python train.py --d_shared_expert=128 --init_std_o=0.0241 --learning_rate=0.00252
Below are experts of layer 6 (counted from 0) of a mixture-of-experts language model. Rows are named router (the router's row for the expert), gate (a neuron's input weights, with its number), up (a neuron's input weights, with its number), down (a neuron's output weights, with its number) and show model dimensions 256-383. Each number is 500 + 50 x the weight over its row's rms, rounded and kept within 0 to 999. Numbers have three digits each.
After each expert's rows: "mostly gets" lists some tokens that are sent to it at least half of the time; "comes before" lists some tokens at least twice as common just after its tokens as in all text. This comes from a sample of Wikipedia text that the model never trained on. Tokens count by the router's weight.

# expert 39
router:564493478525597474468499597444461474510525379547516427522508432462513453465481495556602434534522447557441447494476571573433441477487546420412439513593458545504551495547549472623543492431458589477515399511466556507531550470461520565573433495523467510508454498567499586495526592459551513535498529489466538509526556482559522585500409488535410487564547419528573528527455399475495495514556
gate0:453449455496476515546445505477535467498496483587377529508542461559609463469429563459515548496386639564569474495546478504475511425585488509547454472442496521437587411548520520466543521529516521561487396466459563425498467526523513492492548515450466509479527521537487398448496471443516435481561407574460513477467475455505583451502588538507514441488507538483555501542527475521527553510454
up0:546605466580555495416413452458542387505467479504545500472421485532620411448588516457496510441458518496533470466456466472528457552551493471442495420488529544488461489527514482413552587528511513546525574503505592515427525528523455517473558491621516437497523524479454593468430550572558513445476452543564482478504479585563561540487491445491490406549513501515544519526530480575567519477508
down0:414379446558457482540513545567556528536580579499549482523414556511515476524523483498453470526563498457466521563527464451473517457483469511532476489485529438492409474428408534560508497413516442496484602550523458557507461528465485585547430499507490458494543519581540579555551458621500466550584574513601410577497558489467491536575607532501541613533515508505440517432546488469536408530512
mostly gets: " was", " is", " be", " been", " are", " would"
comes before: " a", " to", " the", " an", " not", " in"

# expert 38
router:509531369564469443494557560421406508514490404417506450556560491382525586534494372619561450500575527444465588571577542467574519406472433537476535558500491568475515499409464531588476517608597538463479497477507421509607510429482451517449507521428549528521455504532424507414500438425514474559483527504567508443552475435551553513479502549453470470493568522503470461400517515462575523596552
gate0:511447557552496518477533517469453498627509379420518517500478506519653558574472440528560621468510569480464477527502461473519459429544466493593472453444489459460586560592478491509460543498519510503541380490490557415372487521579489483528567565527521516532519482616404468494473524587558527591538500540534486441487514486417566552568488459538574369551427570432501541536519419484436550476401
up0:557411497539571569500472563391514453532491541516579536482449507582526504491456543375462489532506502530534517448384446510508547444520452535488522474600527557462503506474573558493518559514483479448514583578483513546444496500553513522488507527522465511481545555461454418499408578391553512564451520437505458443420421532481541507509533480465471418553483525588575544460383621501536608486529
down0:510359521454476478471507546455482581569608486446487449467493498483540561446515445476420481510574471502488467537562573409516553493537411487563531503469556481502486526487531435531463558443518540519534504490480420520482487474501518597534450514483487462549574538526392513606511492512434488536503550489469457512510496378515493511486439540507359539509522532536551571434497459523486417505544
mostly gets: " released", " began", " played", " won", " held", " took"
comes before: " to", " in", " on", " with", " by", "."

# expert 22
router:565539479532474498491476527441420530476467407487544429497566506406530549453552351637629550505475495456534651517542583510494530466488495537487524556441496510479526537395515492540469483488565554452476460551492554458541488495485433520443494564455487482535528600495442551506477530503464543414506465487593545466505425457496536533525571511395412524524585502508517473495568500534578517485517
gate0:507510522436468582404589458440455460517595434441518484500445445482480439509464510472463536531421502539477538463514596513487491469601566516674400479510425486533558487536615455556533473552573548564472414573488533446488580401544459460519566484465513452575479531525391399476479470495512547481544485490457513503527478500456581435527609430465586445509504563421533473543537466500443502527442
up0:562527473463561515431533464532476539469524495535614459488514419470496459438561578520437486562525474453521505462408598404525410485626547508567487457612517488456445548442602486529448516489535446466513498612432447581439467507471468487501519458489485469505522582469440515471526480487457529490531520527602501543579456404538515487559551492382520455534522513611566553492375489504519500376478
down0:575389502462503541549505491453520516488641513385525500597565484568534550490431462501471439563543520477460474490530510451443462456545409530522583526528600559476522527441538488549473516454512536446508429542491422558591424509462505599514477513510513526525556549494481523594518487546437553461568570470432510555468500474492480529533496563537351475473466490573486553513547418489533498512563
mostly gets: " released", " October", " began", " July", " died", " located"
comes before: " in", " to", " by", ",", " on", "."

# expert 43
router:469577497517529502561447526526457460414509535572511612457608467455473474467536534617549454589424558509485521472517463544450426529511467490438405501538490581487510547525564537414562450496489501485422512562528501431494519503467494484508421540548482494447488564492481501575519545544513533590514498533465501520458580449566503557560481559487488517571596539475509481435527494509564543483466
gate0:549462457439483490542508525548468456507493488533466533461524549490511403456511465541551593438459493561564498510484502503572522418583510526419500522453539570463505509564430589482476481448506526485528485565453492408439515505453545547407633523459575544470479494537536439475576477469504482504474499518448513474511503573429574390506545413522558452578634544505391491466498534470528656505583
up0:452441430557433582546537520415462456441444469465548551501445488603506442565471555503535512430511596444536481519464569561487466455493483462460435488502578465542517559442514565512542547429510561429534460539493464502472510419563460468503480528511532505550485530415499490493471501462413512533529500522396529555468419536549534376518567455454480456544437576562500539434396578509589565530507
down0:449431436544491455523588503542527509491633575516535470551486449522436517488456567441430498460587562496512472547457561503550426561607373502482484551519587536501583455482410554582527528467496418573505479529461438407532497543490565573518518546463527437639462527588495498495496493550501494551496461546467560442431497528469524481577543569616455550528493504436556565439480537453540475542413
mostly gets: " in", " into", " between", " about", " at", " within"
comes before: " the", " a", " his", " its", " an", " this"

# expert 27
router:499435401441510544593592512479395533523509484493454516483585524393464566537516396471472526473420457461486479448531433419461499544471509521515571568546465491454512357628459516523522370511471564506509475488528462454522502397489462518406482486490480553475478569542487548451524440436524476556519553486409498537505548491542447551489554504621554513469429540545558436455452555487489474538488
gate0:574568527453461484507463524532522545548486437420417501433514548466614494524364504507480482456432470594499499544506486602557527456469556567590413481507491343521464579569490541558502488500494499469469441463578504491565500507507570563540546492503537538433496482480438512447546474561561550495482522472533464463529474423562529438498464419543459482575449532566509557508562512526478523523492
up0:569460502492544474406469468547399458448499525444559436520506440536505468443468547473468477466543439557601503609510492473499451513534472514558548554482512528587394504502496507495495537454477412516483517493430563526437562545430440491572589504468587467555527532448468477538374497480517560478466542464574516498402547497495489498517560488466478428495506511552584423523464555506541651362558
down0:395428431514554544588499521436558394471533504561537492544482457548496557449514510485466553482514504497568472471493509430508452492509392501568523499497539450554545406520537565453504435469459469506562554422510473470502479434512475492571506561438481419642595564452444563534527524524546546627524559492450494544453440457568493545537490531502500507558529511502546457477454449451556383463538
mostly gets: " addition", " way", " day", " front", " right", " year"
comes before: " of", ".", "ing", " States", "ed", " century"

# expert 4
router:561422497470414527566472493568567521542528564464539496538428425461504489561559499462576479515435402460619475552558517465480525498519536538518435452506528446452581362533419456522632444515504521532547507449533496550573425535435497409494551407505560464488419447422452487514462548579560516597462475461501519541509467447433422501545567589475444519490512501473423419521436474534541467466536
gate0:537496549552520508485497509434534490423412514385493516475583455611598589473571540538461485522494478497538551509565524565504477485493488468506564476445332573486502478513593582470491588495549454482526476498529551548442526393525545612560564565468462511500438554455404461517511514535525511494540557460501491510469473482506565491482496473421454511493538524471483583441530521573533477410482
up0:533465477520513524509508488487528473445539506478579432487539476544467420519549571600510434467473496542468419462412599444498400504544460499539403510574554479474432570422620451465511532459474501561432526535421548517451483479490511540557478436497444571469557590421435491516401529436467598468516578538492457555445486498520450413532491470499450427556470545482561526473500471541514484491514
down0:467381463537530488501454543558499453557603509404537433434487434596618503563417506476445433452518514479490496520419537585480509464578524508529507414442584490608507474461461526544498480464512393575503461440488491519540491489426555599630480554553404546573548480540465499561484479619547427413444485538507472424473586428424574460485413491475382491431478428403525556505524474520568475412522
mostly gets: "\n", " ==", "==", " ===", "---|---|---|---|", "|---|---|"
comes before: "\n", "-", "|", "==", "The", "==="

# expert 51
router:487532532522513496525509438541483453459481502412409625407478446584541463548510579403485499492537467493572461527530513541471507534501580491553549486538486460490482526509449467515505475532529493497517482447592481608440507611442532455451478518518463470526505471418455490602441589579495552444498387511488521477522452486451441459506557537495434537516543418559475557549544479520539420498550
gate0:509447587492417559436479455439464468432521562419410507414554455552564474481503483445446514549464435568540493528515565491601472482479529457524462544519359412450606463567461569460455509541590572536421476555534484519488511469618530581503545561499492546539405574518514461577463481530508520496467384437474520420502489502510568481534510498485490379589417524505604539505526460496464539525475
up0:529505568456433480462512501558551514556508525534510553608527430498493482508572548538464534508532455505540490538476605470482485485540443505478567425526497501499486535479579551457497477495547489511544455526423516386427528528481443498430558436441464455534566555480420483536485512432541393476493573540604467519491496466515565507567513488503472426479527440458582534480552528521575503518507
down0:505364518461520407583533563526500440625576558446559518605446514586480536497508467538489511540516437461602501509491495568521476375580483567570501419558435549546457535516509535602531498603535543587489497460574437493532546486530428483510476511549516478491407498507432542538442550493463446481495545610513427448506506453457568626488517601562473436456521536469521515467475552509506416582509
mostly gets: " (", " MPC", "(", "·", " Lemmon", " ="
comes before: "-", "|", "\n", "N", "·", "born"

# expert 5
router:569486448463557529561372469524523554561525551448596403523391422554542512511559538521507516531594436460500463536472491403505495453517480570429416558469516559493573495515569460528500490472503543536554558524425524497501522530455477491594473403591542444502478516461465532442542378614523395530470579464521496521543451422445531563519422428416522534439444599413453663483435612547551522434507
gate0:496492468466466477509526520466496520514468519420512470543503432503514458515489428490494512574503448551501493439561474577488409508430544497552442561489446488430521410491496481456494470512574450501487417557506554537479536447503549533464622540441602497491434551554423487514484571572502367611456418469491508516507384575501545507495463469501598463548468524507551498439479565554432440523395
up0:552440378594534514453621442484585466502537537462545472566447500494509420592530532461471571562501544531441445489434592561427464513574506458524429468503495486449563516521538510508385603509531495517514536549431457553413561521469388543540495609490472505490503556470461540550388465547503538479509468521438444528515458505404500427544546552496467418481471500596536574454539559533495500502565
down0:544497541492465432576565508556584536497601566501632488495455513535525428490502452474480448444522479426448492553520569402484533547573418579462487488529531536429423485421488480405487421410444468561507480560447438584539475498338476465544578525501546464570529500523504555515511505539510471498549419517468428556556438520441467476484463604554440535443539557488441501573546513484587514513467
mostly gets: ").", "\".", ".\"", "1.", "!", "."
comes before: "\n", " The", " He", " In", " It", " \""

# expert 34
router:509445501542491471479617484531527558494530532559469415610504512553545427508585512406506454488498590523544404524475558452567534541520509461425485475559451506480495480425591454538487492586486499527524481437456580453558456594500505591632448516509455484525468552505422517486498447514532534491566528510439543500563483534535454532525538501571482475449563522456482420501489478512377484545440
gate0:558508510492456494507451547549605517496547477377486446532529527557570452391516562506497517531399527582509429511516536454452501465468566411520439522477508394482501438451470580460569423491581530532442474524559521552513439516545553521484550497517537435514459522414455539409552520528491457514475430577413532529530427534503516447505558558535445558570528444506537456531495436525507462499389
up0:603444510513403471482501518489489519486572484503506539446527432563499413520601451479515511565525486460459475523499470500502440545547430484492541296529542425476482544386544438596515482504484481523468529477421446520443514552496514433518454494497504582497428621489544515430477495502490496524548467529537428481519433544417527436580554476471564449524466515524619426449520507494585480491462
down0:480431451553501422508511505556587498531576431555480551545462455593626550501493504444477489526532616423414502529544553417506487500535468517485545570530612503518434442490501538507484487473459526551556519509500470513502364515519485611515488466508493526572482548558551516505529406569423449483510522558547506523469573381417430588498583562523455537504430535414560598481499440488401485535526
mostly gets: " Canada", " France", "The", " Germany", " Italy", " China"
comes before: " |", " medal", " first", " 0", " City", " 2"

# expert 72
router:437493413517451487408571393337595545552516484407440378477501524427545560495536461441492577526461488452458508452485378527496540462460561466484505576506451505415531438434487533579423455507519506546603442518509457511575446459549473545542547453437442535494468535500459444443521462420572510560521495554521455590469449505530476536509544528467488386470505500503522535520517574485462476512542
gate0:546512450568476488495479487385531444492567612434474536520522509487580488518515517457399492511470488554555458509599510477399468399599537401565418525477429470454539541567504466554562414521504518607531476434535551597453493498598555422432578595432473476554558439437434513558497446516506506529443434444497540497480481520471578522472537421522415520589516535570550507532428456491498470497505
up0:543486559475493475377453512409536471593547455415579545496566408498565416429557470465438555574537521576556474455451407491537518519500553437471443496460455616554498509521466518491489438433490514422463465576483549469498558409417492484593531535476411527564512483480501436494434529483440401495503483551496458528427513521464494507551540446493528415516535522502547409434416499553535628495548
down0:481360557522499430503482507535459404591552451466537452489567446470570403507485527491502491416580520531515490632500597524474495464517500516507586465530511588555478497473459609478487475516599509495524534422544424480523473495498490557508481558480597539562517524526538491564515484495417422469483583503433504522477496383526528508514534512471538521522459481451494522511520461520483488500542
mostly gets: " life", " military", " war", " production", " political", " role"
comes before: " of", ".", ",", " and", " in", "s"

# expert 68
router:475411586575562631562553517515593502533438567499461452495492537553564525564499546532487509451582444563482551617520521558449533488501520542532575544460415427466533564513530479489480571471471579546523556568436479619507469549525541494566434563523459367477419543445487536516416598492567393568557515455613512516557408489520464534508559483415568561514492497473513546524523558493456439467505
gate0:507492453554456521441593354404544473532551488509467457514384454475579556505531463481454535501507555550564504490516528546473477463378478452554473552442432540462514456444583558455533457474495541503533461478543477496449496471512556516484545487480418474447493579536503514545453492603503489533477453552569533521552379527481455516578435447591502500598469397435523520490498391492392468519446
up0:472472527475446459554497476471488508574542517558498515466471430439555441481511536489484411432481508470525521514371562477441466518609466474455614523548504423466553592525561508612461501461498511489515532478523490488473547501592537501523542454429479561550557596512467587503439428529470519514515562555527544536518497487464547420465621521490543376482528524485495564466474544534515490634485
down0:546411444588504517491476509530542419521650421463507530495545485597548580496522452592470518431538513509507412545435627509570402435578529450588489470496532522511515467443537509495514486407500538560575536428487420508508530497489502548535550517540432506550571531558511451548543532575507427565542506524506476496406602503582562558529567480475458537417460497449520535602534462516475450574532
mostly gets: " JPL", " MPC", "---|---|---|---|", "·", " Score", " Lemmon"
comes before: " |", "\n", " ", ":", " 0", ";"

# expert 78
router:493516495542516453485626515500485533506492467530508453488478530581567533488434421474472455571429591482493489432557507457504543547491483534511563460478418505450612458393547512544422404504509519501474604419604429460562372478470474530498480557459576517493471521484457487520485447472509599503553519458477493540567426536499531393522515513560557489491617465505535459493508522500504433464562
gate0:510562564485518494532555452534499521483506507474434559425482455456553500486570449457516506519470517513502527427562595537447446444468477505494430465537563399480541411468503593472523421447480516568426470432481546475455436479529471527509581456409465470539456544412548452545461494533582604457469441479366475482452499486464562481504509448523474505564454486490541485526447493419505516468528
up0:577392476511541418456508519413519566448542501514521472527425441581566470479492445435485558477443482465512505527464516513495487459489467505470500424518550502431466536472524557545482562450508515482515481518475529558470434558433538518478581577517529501487445466480426524528491564387411494469448440474491420400538527464468471446502596563413489516627470505499594468570573525589458624565518
down0:564366466546590585472509446452542469416528588503564508501490492445461452477505489469474493462477476428466499571473559432484494398493514530481568414518555471462422452514488504457515538516547559535500457497468549514473449500473535533529434477492582401489465511483535526497576510567438362523519540577472529539503564384588519461512465577492420448530513510508534496458527478547527536496479
mostly gets: " National", " Championship", " International", " national", " political", " Cup"
comes before: " |", " League", "===", " career", " Championship", " Cup"

# expert 76
router:592445554592493502469583545432482548445463502446464547483450468600498522499589469443518476517531408455551507512525556423487504433474518548457563553490534487508486460477448510602457395471512546503474493478562504559564429472488469400489515485553495494443471470470462501544471475536549559418532475497593465514501477472466604497596539503477461507443618398508516438545534425464552450418499
gate0:571554506515492512563528403385501482473449498521539626601515439457506527518538490541452519468480529540505471503554519539458488547447504534498580499497484385453459439456504498437594428458502540505457456453505534416431520391552465543537554479533479524564497462457458417549527545510554501468492436501414515379388551461476646474459439521519566490407553529496466549459582483449522538363474
up0:489504455570470478418472492460541479483439522500549547583521492539466406423556516597492510463472549520545546516512555397445417510573383561426493467459513541495436451567565512465448495482537447547508554558458482442537510488435428584551535533373395551519479537451536596482454514436417553500457560341533495428500494461459483577502522493448466440501529437523579410429468460507487481520508
down0:459421541417391485508531499468521481577607483576477467504524458554531530474535448459436457508470498445500485493392452518606427509545505565444542476530585529464585528460526463492599467471479452526561442532450520489473492540482492651523519565369431532538598520463496442583541453529555438512501504518508474475436500490408509512500548543532484497469539497436506444557569429434473381517489
mostly gets: " JPL", " MPC", "History", " Clade", "Career", " census"
comes before: "\n", " |", "|", ":", "==", " =="

# expert 47
router:529471551501592548542442427495568422591516622433564460535416438512511496513457537454474493460578491496595465501457518444428522496521520653506439465494508489541530471472535549572560519482485579542491542496492571483431483564455469481548550493623553450488459383412570447431593452621574434525425505488542484483459486436457492607530446447454494530435447467390435540462414530519559471519463
gate0:623458462515526433507494513430542555519531402436530526478505469478548349467515581521499558480533463552553483470506477559491519509532543518564513495523505400473473510459469510478483432534605516478403425467577581473464502410520476488448543495469507533576456609541465500470455453530573463491459402522475552547587455506470630389607452464569526493496530479415500492578525525488503494528432
up0:561398477502492444565490440472406499484512484508594458523521526461584465575487537477581507421487522480453465473526599477396482521469463433434469491503520524413435501577549477481451497501548488455528559491426563520453550448452458579438649503508456547507546443557452511492405556481479456498484563579461492469547429520559623492550582463535499431524498419527561462455522564484504520493517
down0:521403552465477472538544534363525533547544509543557477425541450580465546504488538476435465450498477416474516568600467519437569506540394515402404423517500475451494463465480478513439527535406419532549519461468418563529504483510446570591625594424504456527578544548523544493517494499419441485504504500462521514568510516467551560452569609519426480548489492456533547531543479496394450565516
mostly gets: "\".", ".\"", "==", ").", " ==", "1."
comes before: "\n", " The", " In", " He", "==", " It"

# expert 32
router:601475475517534447525468500591442578485435503509441573521466567450518456536502477533495473432542399381532455558474468533517537437526598505517547581476453569490465528510537466414437491453525533529509567477514443441510490524472426583467526490492462549598543493506406467544445426495407514421477462521568507518437419508524455483488486456439535585477432440563539522437543551575529457467524
gate0:550476529474444469515504422539522503498462584444510482486528547522541529475472524537460508518510535569534449554456577514447479555525562506481463475499481533516485544461468460505476519578536459534511373509513584455536561398530537513549631567524424479466469544468492388454518547565544497519502439529505467504454470482511625440521472513501415502615485586500485540528471490486548529529436
up0:512490431560525521512494555515455564509519536426636431553441555503498451540518465388445571418556497511547507444461550492421548483545427524483570459525532488484417477482491482451489574532458504432524623549469539537443508464480436431423561521497534525519523567557503548449547481516472467597501534531508457514460481539400513441582477477489458515488489531574486494428512507540643448541500
down0:591421488407489508491551577479488544500714518471607519540512444567532498491470521495517428461527455472444479552533488465487456486698469523503492503538570492518482511510596422431514440408472512577534456505509533426563421452417430542466500515512544469520564520488570476542527516570412445498466521562583498513451482482499544539544587614539426472502522551395476475519521513445549477528499
mostly gets: "–19", "1", "5", "7", "10", " Coordinates"
comes before: " |", ":", ")", "th", ";", " km"

# expert 15
router:537504488504531523536542541518510550476431549478575453501440513513573468484420594494449431538560422471516495557455496604545539418507477542464554521438444399505488597500460496507583613476553537498438522554493497539556494527568639495611421475403548475545507532451435464573473460564456506500567499481566473521584410510457484415532478392501568540460528467450473534486450446526422573438526
gate0:563554568504483485527443487484566419473452529430540518511446398478560481400487497504455493439508477496464456503518506498472534526551537588531538470489426428532469459524517587472548512559559466502472503475633543550492544490531461531459615474408554487516464539504453474483467484585616543567459489497471544524513538497513500418538524442567571449519506538465443415580504511419518466435438
up0:409437517601502430555520483429527510506515450568592387509538409557537406437546563371518450484448538468587464542482487439391558501534356506450522444514546492490455472410529485482519566459516527527475561485430534500439517511528443550530538562505427563538450549533518483505485452465501518571468559480485479461506484445409552481612558577443419398539451505491562400489467431484479527530445
down0:514393516571572524468469543535563564491532530522437493510407423486550502462501454521459504525566518439455446504444486434454444458480495477432549460496461469529464522504421582476509496430476472552504503458432439513422546608579505507520471582446454421522440572532585466567543451535442502560451527547573516555544495453384459580467432622588484497510527471508530543479420532455465446475532
mostly gets: " Apps", " 3;", " 0;", " Votes", " Score", " 5;"
comes before: " |", " ", " 0", " 1", " 2", " 3"

# expert 24
router:506598523527485488536463458536508422519518450512585580540475443497526493472525617419434455487595414419508534588492521412496495536547509566457555521520511511578439528548489483484501543526497481496432509426441489477550434458559423509432551459571464499502634543499466566497450433580494427506544454428547515487475431486460497477475428522499534534483413551563415501563519505546548450491554
gate0:581437507466466504553477498449466525480522442461437501402483436368526520445448444459458516446543496552500393464517508562455511520517530429510492466558407509524450497527523434542481431594534587511525417499575532551568489394447591523471542476407458538493518576526511397573437486470563465623525501460435538535488576533520543404606534466416431479534495576434501418515420440502577568417405
up0:507487598362545510451562481518468483515484528533502378536409547528564399568574585492455510477460490488652516514526566537449513524572527449512451425445467575579515518461552542551447524545479457544508552501403520530454495510533504505528543523496529530519490518608465550453446505542478454431452567523487460424447558520475442460451488535473414424645492489557547424476539593506491489548482
down0:441527473543522439469446494460442484442551519473582512443451448518460490475450417531472492546517465461372406553438430444436595496594374475537507473489603442413468486462417462617428473460529482554494461483502475506519454464492538507585463507543447516532495474609424439528547506485473401508441564475478495568543489508399524558556506544462480527507442505559583449552557484600444529536498
mostly gets: " 3.", "′", "_{", " pm", " #", " sq"
comes before: " |", ")", ";", "S", "/", ":"

# expert 41
router:561509524486525573566500455471428511557467581417548499466424476536562503444414511465449436512609517533599456539522566459504485480495503523398512522503526470576517488484553508552524548471470540557501513551434593501468455510450506378532538469612589455450530457490499521490524447658549424472554468475536506424447458474449482468571404430495470535464535474394466535463496535486541460463431
gate0:533416578451498517457482598432445503550515496474475521452459446495576557498606500468583544579502497545564513580469472567519525510555534490481465445447462452487567375533455588450484566438501455469464442407498509474466577465524477619455578450462462503504473518479548491494586491607590613432486463501437526488544494499561547405580477447563516423447491562534534559495555464491515412495457
up0:541478511498431467507517563537477428467436403468459437596589496526508365499487532525464484426520514508474431478446576587472513484548504436492460399541482460463483571448559508445548520453490427540531524603447492420475435526560582495611545578462467509508480539466543480455444458471415461483509470441574471497501570463526530531497563526459498393496485524549575553537505529531508519487476
down0:449468587503431526450491518522444607436583493482456401537444545465466479538462548589517445454578428492481485550558559421509491394605443545503478489537484509605467470456529514477518482517506510554544472469442450548533481508533520573527509515531528518433527605444516456513579568561475503490505645575607589536378451482576487561462468614521464461523488532512557556577551509501469506609505
mostly gets: ").", "\".", "|", "1.", "=", ".\""
comes before: "\n", " The", " He", " ", " In", " It"

# expert 8
router:586381537475474541498488534564537532547509539496541556466431480577561417510518450486548469614521423544617499534579524439446514475493469515567480493510614465475527492507499523537583420505509578498511519459569354529560462503443484382448573422543581432467420447444444505482488476491551478518465526472529481435477585491525554456545474587484468477480560489429463412509444490422540464509447
gate0:526468460420394512507469565397540500466495536417506498535473488476514491418498512455428565459531587592547475480431543530539488418511517530527554420483493471489500504458582522488569450462507527457500471469405526498492403387574498524512525458487465531463416545419497426516498484556554465554572406485548538542428424544482596480466529469561456445613483449449474474496441525502522553458505
up0:542432601455547505458528497443540467516506488527530478493457477485551463501533504463601448499530505493507430437445548488543503530524376554440456411574510548512491514451514473469598562479497518532531527485416571476450424503599582661572530488498412515498546503531459527446436505397466535498487577467369598458480488507467481492578534472437498412586454503595622479517579467493537561462486
down0:527392509459488460521538572589484455490624503633529474459517436559601594512516515480467436447510515465484494471488497540544433457581486539497491444408533542544529502430503483449478571497519488494476588373426435511500451495511488575593457569573444483455609608472450445535549570557481501509489505441534497525485475499410529494467564503530457493537536399553492529425555459564408403519447
mostly gets: "==", " ==", " ===", " JPL", "---|---|---|---|", "See"
comes before: "\n", "-", "|", "==", "The", "==="

# expert 49
router:430537630523502514554487486427399433436491482541430558489573457425450548469496399613490537498400509551485423453504514595471438534501498493469427543504524401485441477507539512495545473506502568511448511496560533544532543436480534487487516556536455463362482559578521529544545614481466483569575494463572523483433569458517409492588468545505532526557499561547552433507494551456519466520510
gate0:537408507557526460534485592496522467507502502515468416496443499463495566435434488516506549435444516506577563503499554509530466466560502469494485460461497459406538476553563565522506485526494509584499532506493496458482535355483561460556549384475500520464522573567456446489451401530492453469505433561421536536500471504462567453570540424503498448566550530464440533534526400443456527464523
up0:588441451469491526477443430536520492481515514512621466477470583581617437492527506431482530427441477546453444567477557588480410517493427502546426448471537459519553512448520513601482561516511518509431552478547445457451453458476440530534547487466463566511551570483477515485518468458563526525540525508497406594437490611541543542445463486509408452570463574578448555529514530580526556589496
down0:440371448477525600448521496537493481508587499471568550523533504495461581473514569522429524493597495454506567488582487492441492501605426535369510462495527465619540497497461552485455503543509499546510603536479446515506476540493536604436430545482477454508479477558427466504560418540568462511497470577511510529459493529495537491532534545500488579504450555530496526460524476496506445593486
mostly gets: " In", "In", " re", " during", " before", "On"
comes before: " the", " a", " his", " an", " its", " office"

# expert 7
router:476530429497455431569548523510413439538531467365467599556538448483425522559539525569523613436444527506452470468537458595510452577510453518489385461534505519489530472561523506468546471516556502511411534476524510406509514533480504579553519592407563498504475608542516450500464500457499526512415487468437495470466544504525439515504526473456496430609481552553535477454502470446492571546496
gate0:501470494498527428580496486581456480466449428569544516545489436507563490501476587516551565459464535522508513489593490553539476482520511519498435424447441503428521486503514408498478548546546503483491515452537489504464498553564492507472574516486519531594493500541444476507465503460547508503423427440373558505462522570368516449508565416416469393515430524484502525454505503483481423592353
up0:544501508540463472546529473520550416539516485487562441499448561551569463498567541462554588415485534501539563404435433504464492456554524469508504432480590462527470515558541560538483481508556489553452496517448545478491487467463482549482581527449461436515474456452436475438477568528489456446480422479447433516501455556514545542507543480485475389505513416542552486415481587375496512466572
down0:403357461491597531517586432549512536584641589470563491567480533490473554504479503459491487433509552426490473500438466481523494543621331505470565491542543509548509480456524476533508494527524494476551462513511451513549484564538540619520520556497442435543502519547585482557470435628477441505527500483476533500476477467429558475546439509580581563466430468457519529494570563471485466485551
mostly gets: " would", " well", " can", " could", " may", " must"
comes before: " be", " the", " a", " have", " to", " been"

# expert 44
router:505582474526460469540529494564495577455480480468562492477474485396529475522529547526529443568472452482471447533482380476512496404518433584431493519533552551548466523566457447399538530523567509523475486520506441540440496528521510535547397487471575499487525588508428432517449470580417574467533502508466503515555485502483484550541431410427538571446602478498367572477515521557546583500477
gate0:465501515441469537564519492525481530472576440540433431528489561409571467447461561531555616556401410500549570481523609526479529409587516522579501388494454475428531490492452537494555610568471495471468520470564472534440529495556439443438445384466447498528532576449428398490580517514535573532536467466461446500514540514420561429477513428566534428518496491460552442516557515542526470490427
up0:573472501409557464451507440480538497457433447451630465602497431560570473540591593481455512473524421520507588530381551471524450526481476461515554408506561438510487428545520489503494436470429469562535510647442472474412553491439519452542447528487441495573512468516532478494411438514504555468527525549534463515449556456471489525475535540444445411488506528614578536533470602508536580470494
down0:450498489501485398498455452505475513508576527555504564438421442526561536533563582430568476461515546435445431538488478538532461520496471546475594424451502522504502450469426509533542447500511487546550495664552438462473481556506542631609571492430522533560513438476492514550559420464544400488538487517537436564418489480464530500484549502489461539595598559508480449542542552533520335551493
mostly gets: "′", " (0)", " pm", " 6–1", " 6–4,", " 6–2"
comes before: " |", " ", " 0", " 1", " —", " 2"

# expert 71
router:578439539436441453480460531532462527435491511526497509508504457432464456481490506408577460563445493540593517585504470406518485562470550569473460525579558506423507463449411494444542429491508579455556541427606489494526434597440465513552503483469559423555413402451438499475490521454524529463536451503576499507507456424462434485510503535499386517483502488434527482532492492448531525509457
gate0:524427505499482527481602545410610504512534524513471577551542434479491495398428503545475517461383501514421575492544525493487453467550398574561483394473388471461537545489458498433450439529431476493540509556525520422445462467588588454479580542416473488501499606526415404553467491493528513517564449455523456529456517485560594463499504396501592536457527545464480545473521545467552447478398
up0:496504496464451466534453503587540532429465453368568585487505440529471380467500605510460481481494445515419470571484512483506473538538340499460468522594603477498441528494507410522569459485472503509481500535406431511456494494554501590504515476449553537508508527451495428478406578542520551494440534508512409499446458611603465469535571526503428340550474500634530494463493480507529461444498
down0:474443525538394503545554533587536451549580509476513451540584521552533542479451523468502454450521458450603407543558548489465468452522551552487468469507586540499552518466499520486497478427431512493547495491510455501522510468461556649546569527473520383500532553567411539507447520495475351482602513574524563482512553476462435475496461485520417458522526503432536418473493507493538458520553
mostly gets: "\n", "---|---|---|---|", "    ", " =", " classification", " UTC"
comes before: "-", "|", "\n", "=", "==", "The"